{"n_layer": 8, "d_model": 256, "experts_per_token": 4, "d_shared_expert": 0, "activation": "swiglu", "balance_bias": false, "lr_router": 0.000657, "vocab_size": 16264, "lr": 0.00549, "batch_tokens": [16384, 32768, 65536], "train_tokens": 279900000, "dataset": "wikipedia_en"}
Below are experts of layer 5 (counted from 0) of a mixture-of-experts language model. Rows are named router (the router's row for the expert) and show model dimensions 0-63. Each number is 500 + 40 x the weight over its row's rms, rounded and kept within 0 to 999. Numbers have three digits each.
Before each expert's rows: "comes before" lists some tokens at least twice as common just after its tokens as in all text; "gets" lists some tokens that make up at least twice as much of what it gets as of all text. This comes from a sample of Wikipedia text that the model never trained on. Tokens count by the router's weight.

# expert 117
comes before: " ", " and", " \"", " but", " which", " including"
gets: ",", ".", ")", ":", " not", ".,"
router:517435434515506463558469488497489460544461445516476510479509532511448537541504510467511516516501430561443455460447528557472435486504420538567543500559484469469517524542542473563513465518478546

# expert 91
comes before: ".", ",", ".\n\n", "\n", " in", " and"
gets: "0", " years", "1", "9", "5", "2"
router:464481495523491514500538444592513452505468543505482529432494542522534497498513476459487514490528474529558476554446459517419485455556470487515489489519489525438553513530565445549549535484493491

# expert 77
comes before: " and", " which", " is", " who", " but", " was"
gets: ",", " and", ")", "),", "\",", "\""
router:526454455566549533562497528503517493533477507517483505489492476475479495550541483497469503490547483499494491519468498460543424509580435486565473478591563510526495482486551471477515492458487533

# expert 50
comes before: " |", "%", " |\n", ",", ")", ";"
gets: "7", "5", "8", "9", "4", "0"
router:490487525424480481538495428516563480530488460520453534508463489516498554462497415458453548524481524440463458529438515453456457505531504456479501554483452447442518557525530504530519544499543493

# expert 89
comes before: "|", "-", "==", "===", "The", "In"
gets: " |\n", "\n", ".\n\n", ")\n", ".\n", "\n\n"
router:456467470497538567557457530568569457497465525564484504490465528553571523489570498457467499497552502589502499560539535489517494506543439471514533547521486563554486571518532476551528476431555517

# expert 97
comes before: " The", " He", " In", " It", " This", " She"
gets: ".", " The", "The", " the", " A", ":"
router:527478447527520450529469462452509463531463398514544492498560513475426499537542508488461487542422509505485567526489569523527415513535524564517541439539439524517547477568490470564499496471474533

# expert 103
comes before: " the", " a", " his", " its", " be", " other"
gets: " to", " and", " of", " from", " with", " by"
router:479467459448521482514475541488507512524497544490505502523530500517502521563539566436459460516511508516530557546452481543515479548513511567553532567490535495540486440541544497490473443532425527

# expert 102
comes before: "–", " |", " ", ")\n", ")", ")."
gets: "0", "2", "4", "3", "1", "5"
router:454500445485500425567515400548539477483546408565516518495415471499501487505457469481524441485501516532495504469471593505488420505565481502497489550540488512509528546504501478550493495563531542

# expert 56
comes before: "–", " |", ".", ",", "th", ";"
gets: "1", "2", "3", "4", "0", "5"
router:499449536491490458519481527549532489493562448557532506448485505513519498555508454464523518535512487515420515542474564509483459438508488455546498459460434445442503578519490539505565470439527510

# expert 4
comes before: "==", "=", "|", "The", "===", "-"
gets: "|", "==", "===", "\n\n", " =\n\n", " ("
router:464456485524577499536526471547494480453510535533548498470515558568531462464535526500550513566515514595519460525532577518533442471515478470486497573502498519511461487490546474535532476485504472

# expert 54
comes before: " was", " were", " are", " had", " and", " is"
gets: " he", "ers", "s", " He", " they", " she"
router:448567487480500577543522490467512481538437474561525480527425523511574481490572476478421491529482566505516443517546519456452477533565499444532466479503430501492576439483560504448528580501526537

# expert 90
comes before: " |", " ", "%", " |\n", " (", "000"
gets: "%", ".", " |", ")", ";", "000"
router:495497439489526485568489457527537474507471482542477534512482510517457545494558487458508440538531473535487465561447579511500417563541466522531503542586457505489554486539556473453535506542490516

# expert 120
comes before: " the", " a", " he", " his", " it", " they"
gets: " and", " with", " after", " to", " but", " In"
router:494482476466541560507468533497513516587516589517479408535532536530486483546499534525483512521488494467566567463459446522507547547496525562559547518487513533515455487515555508454500462532469517

# expert 62
comes before: " and", " which", " but", " who", " the", " including"
gets: ",", "),", " and", "\",", ";", "—"
router:524501501547539530520474551538514509553471576539523478483530516471488447520546540444534503449583454517483547488461489513578519524490416573491549437568549540506486445501534460489563502476471520

# expert 113
comes before: " the", " a", " in", " his", " on", " an"
gets: " was", " is", " were", " in", " on", " been"
router:483500449525529553497515501506464526497517557456445550487548521558508499527525547513514475500543479548566516522533493528543517511418485489560492563443512547579489444494552504480417550541428525

# expert 59
comes before: " the", " a", " New", " South", " London", " his"
gets: " of", " in", " at", " for", " on", " from"
router:526439487546561469534451484436475448581475519468480494482521585519449474482497569519500458473497529541539540540495446530582469467472511477541508495456472590579503422550484463538460499505462529

# expert 16
comes before: " |", ".", "–", "th", ",", "°"
gets: "5", "3", "2", "4", "6", "1"
router:533502543415435455472526510510541475415494446559486523461446510548516537502497426490542563523512502538422472504531567493470476482524520424495443471488443444474498581520497508533580506452487488

# expert 12
comes before: "201", "200", "202", "199", "1", "198"
gets: " ", "–", " $", " #", "−", " ~"
router:546518465463475480521519507558496440431460464505488499502479531520603553500533481492456562503491431602511455522541504565542470401562510505519547536541533524421515577556483458488438408460467522

# expert 78
comes before: " ", " \"", " The", " Win", " Total", " L"
gets: "|", "-", " |", "=", "===", " -"
router:456483444568567450541583478508471487500476545523520478464515533574551469515570484521517546516542469517484481516552579545501456566573426495497521496571475538526495511505573427531465454495495530

# expert 95
comes before: " (", ",", "\n", " de", " =\n\n", "'s"
gets: "us", "a", ".", "ia", " John", "ius"
router:453528485499470476534539481418516460570454413493525439511446524430491487524483515506418496492447522487490497517524542467493494472575439516503459455553447444494507505565492499513506533552544495

# expert 83
comes before: " ", " –;", "000", "200", "193", " B"
gets: ",", " and", ";", " &", " –;", "\n"
router:444547486547531461581525431493558472497459492545472529490459507467512506510597512473490532527507440514527448516550508483485455546495441560528487493504471512493553466528507463532512528459537564

# expert 44
comes before: " |", ".", "–", ",", "th", ";"
gets: "1", "2", "3", "4", "5", "6"
router:578463541499426428536467486574523471429543442551490482456491544546525530551531429482482545494492511531413477496499591520468488534553512443510488481476427417487503592527523526572531476454525505

# expert 0
comes before: " the", " a", " his", " their", " an", " her"
gets: " in", " to", " of", " for", " as", " on"
router:532453484532562537535436546517460496523467596458473518533567508510462477554551548520482490424500535505545546496440430505592563562478506537575512513458537565561528456498537480450442489530442529

# expert 107
comes before: " the", " a", " his", " their", " its", " this"
gets: " in", " of", " to", " for", " on", " by"
router:540443519499513498524496521495487500554448560449469490494502525532458530550515541535484485482479521527519595528488443551561512511508512496575480548443492540555524464532545489461421479486402531

# expert 42
comes before: "–", " |", ",", ")\n", ")", "),"
gets: "0", "4", "2", "3", "5", "1"
router:526470474433435448576462462541518514516517438542515456447475450517492493520547476481478490459526492508494506534487546462466483503522500473533500541570460495452484567549512497541533534513540532

# expert 63
comes before: " ", " +", "|", " −", " —", " —;"
gets: " |", ";", "|", " |\n", " —;", "″N"
router:454525482515544467549527481525532506441475522493519482457487546540582545487524503451480518500557444565465476522507575538454463441552432474558513516551500452531453542514574485535497484472462496

# expert 2
comes before: "1", "0", "2", "3", "201", "200"
gets: " ", "–", "-", "/", "_{", " ("
router:548439490521518464469502534572508458422488457515488520467488517531580524514519497457478541531523490579430478516551504541477416477485466475494515585470515491464552567528509448468496416441477461

# expert 93
comes before: " the", " to", "ing", "ed", " a", " least"
gets: " at", " in", " on", " under", " during", " At"
router:525427508432531517469520465521480483485452608503438551504510579556520516428487567563503481528509442481553459526488399516529475523406565480578513565443457524545508435482548448537489471502490530

# expert 87
comes before: " ", "0", "5", "1", "6", "8"
gets: ".", ",", " |", "–", ":", ";"
router:516536518419547449596513532471492507501490409519529497524468526427466490500489489511494486567453463506446518519506577498470447505556462562531484452547456489509529504537508441540496467485480502

# expert 114
comes before: " |", " (", " is", " |\n", "-", "\n"
gets: ")", "\"", "),", "}", " (", ")\n"
router:461431430491562547548503485470534498553428546554460465476435538537448528478532444449451462553479525562530485524477575542529479493565454496514530519541500500477531541541579527513490523511511520

# expert 108
comes before: " to", " a", " be", " been", " the", " not"
gets: " is", " was", " has", " had", " are", " have"
router:472469470498537570520477551531459466520473534539466524499552536556477522472503472548455510544475534461554440558453568464567502554480558496555521548488512509553534440494515525507453451497493513

# expert 74
comes before: "0", "5", "9", "8", "7", "4"
gets: "200", "201", "202", "199", "198", "197"
router:444578564470452511518523496531553476470511420539474529457476534549525564464503426494535531529504477513471433533525533497456460543489559492557482554532461444475547565513466503538561522483503524

# expert 75
comes before: ",", " and", ".", " of", " in", ".\n\n"
gets: "s", "\"", "ers", "es", "ing", "ations"
router:507448415476476555558467518500532492580482534571442506554494502495447528526445480467520424503439549538519525567468468520505487507520505433526532492522470468515530520480531572454545536519537551

# expert 8
comes before: " a", " been", " the", " an", " not", " be"
gets: " was", " is", " were", " are", " has", " had"
router:471480461577550604477502557547488492555504577498454477517525483563465475530517509552516531478449489499548457515448484512548465519444523543554498521469537540577536482520544523449480529484428549

# expert 48
comes before: "201", "200", "202", "1", "199", "2"
gets: " ", " (", "–", " \"", "S", "C"
router:497485521455496464486538519553481468416450454503566518494492549536568554546508481543533534490504475562423468563541569503464483484511470495515405569447491488478565488515459502497514427491478508

# expert 41
comes before: "-", "|", " was", " is", " are", " were"
gets: "\n", " |\n", ")\n", " there", " he", " it"
router:447474477534526518559522507546548461491433495559486513520469470564461448425551503474434519549517484510487480554452487450465472543542478415507509482464480502454573472496565497502476426529545498

# expert 26
comes before: "==", "The", "===", "-", "|", "In"
gets: ".\n\n", "==", ".", "==\n", "===", "\n\n"
router:496459511529529534540531478569484443538454475547561446487530541546511460556539479438516522544537493570510506526533527559519456494558505502500458584495492481548509546531552503484490478500592524

# expert 40
comes before: "0", "5", "9", "4", "8", "7"
gets: "201", "200", "199", "202", "198", "197"
router:427528498451469522488561505558532491419459423524493565423466538527558567468498433485506532542517492565460424528564523509463443440503512512505473561520460456520537570511454471563522498477485528

# expert 112
comes before: " ", " —", " USA", " A", " L", " ENG"
gets: " |", ":", ";", "|", " (", " –"
router:525510446557549476573566477511497526485525489478552425445467540489556467494494532487405521540523441581510554540495554477478459436597465552469508542506495548528460498522586482565516497445465445

# expert 125
comes before: " ", " —", " @", " L", " New", " W"
gets: " |", ":", " in", ";", "-", ","
router:489528455593524480582542513489543522448511531490509459435449545534527483514512534505461612538452412499489563534532556511506442479500495583512440505554465501546479462505529491484469525453480532

# expert 110
comes before: " ", " —", " UTC", " —;", " Votes", " Candidate"
gets: " |", ":", ";", "|", "):", "°"
router:529474466501547458545569453572513520495544481463505489443436533516604494502524502451481526466501449567472462527492582495447407443509414553550530527534509471557471550494581491529528517519452483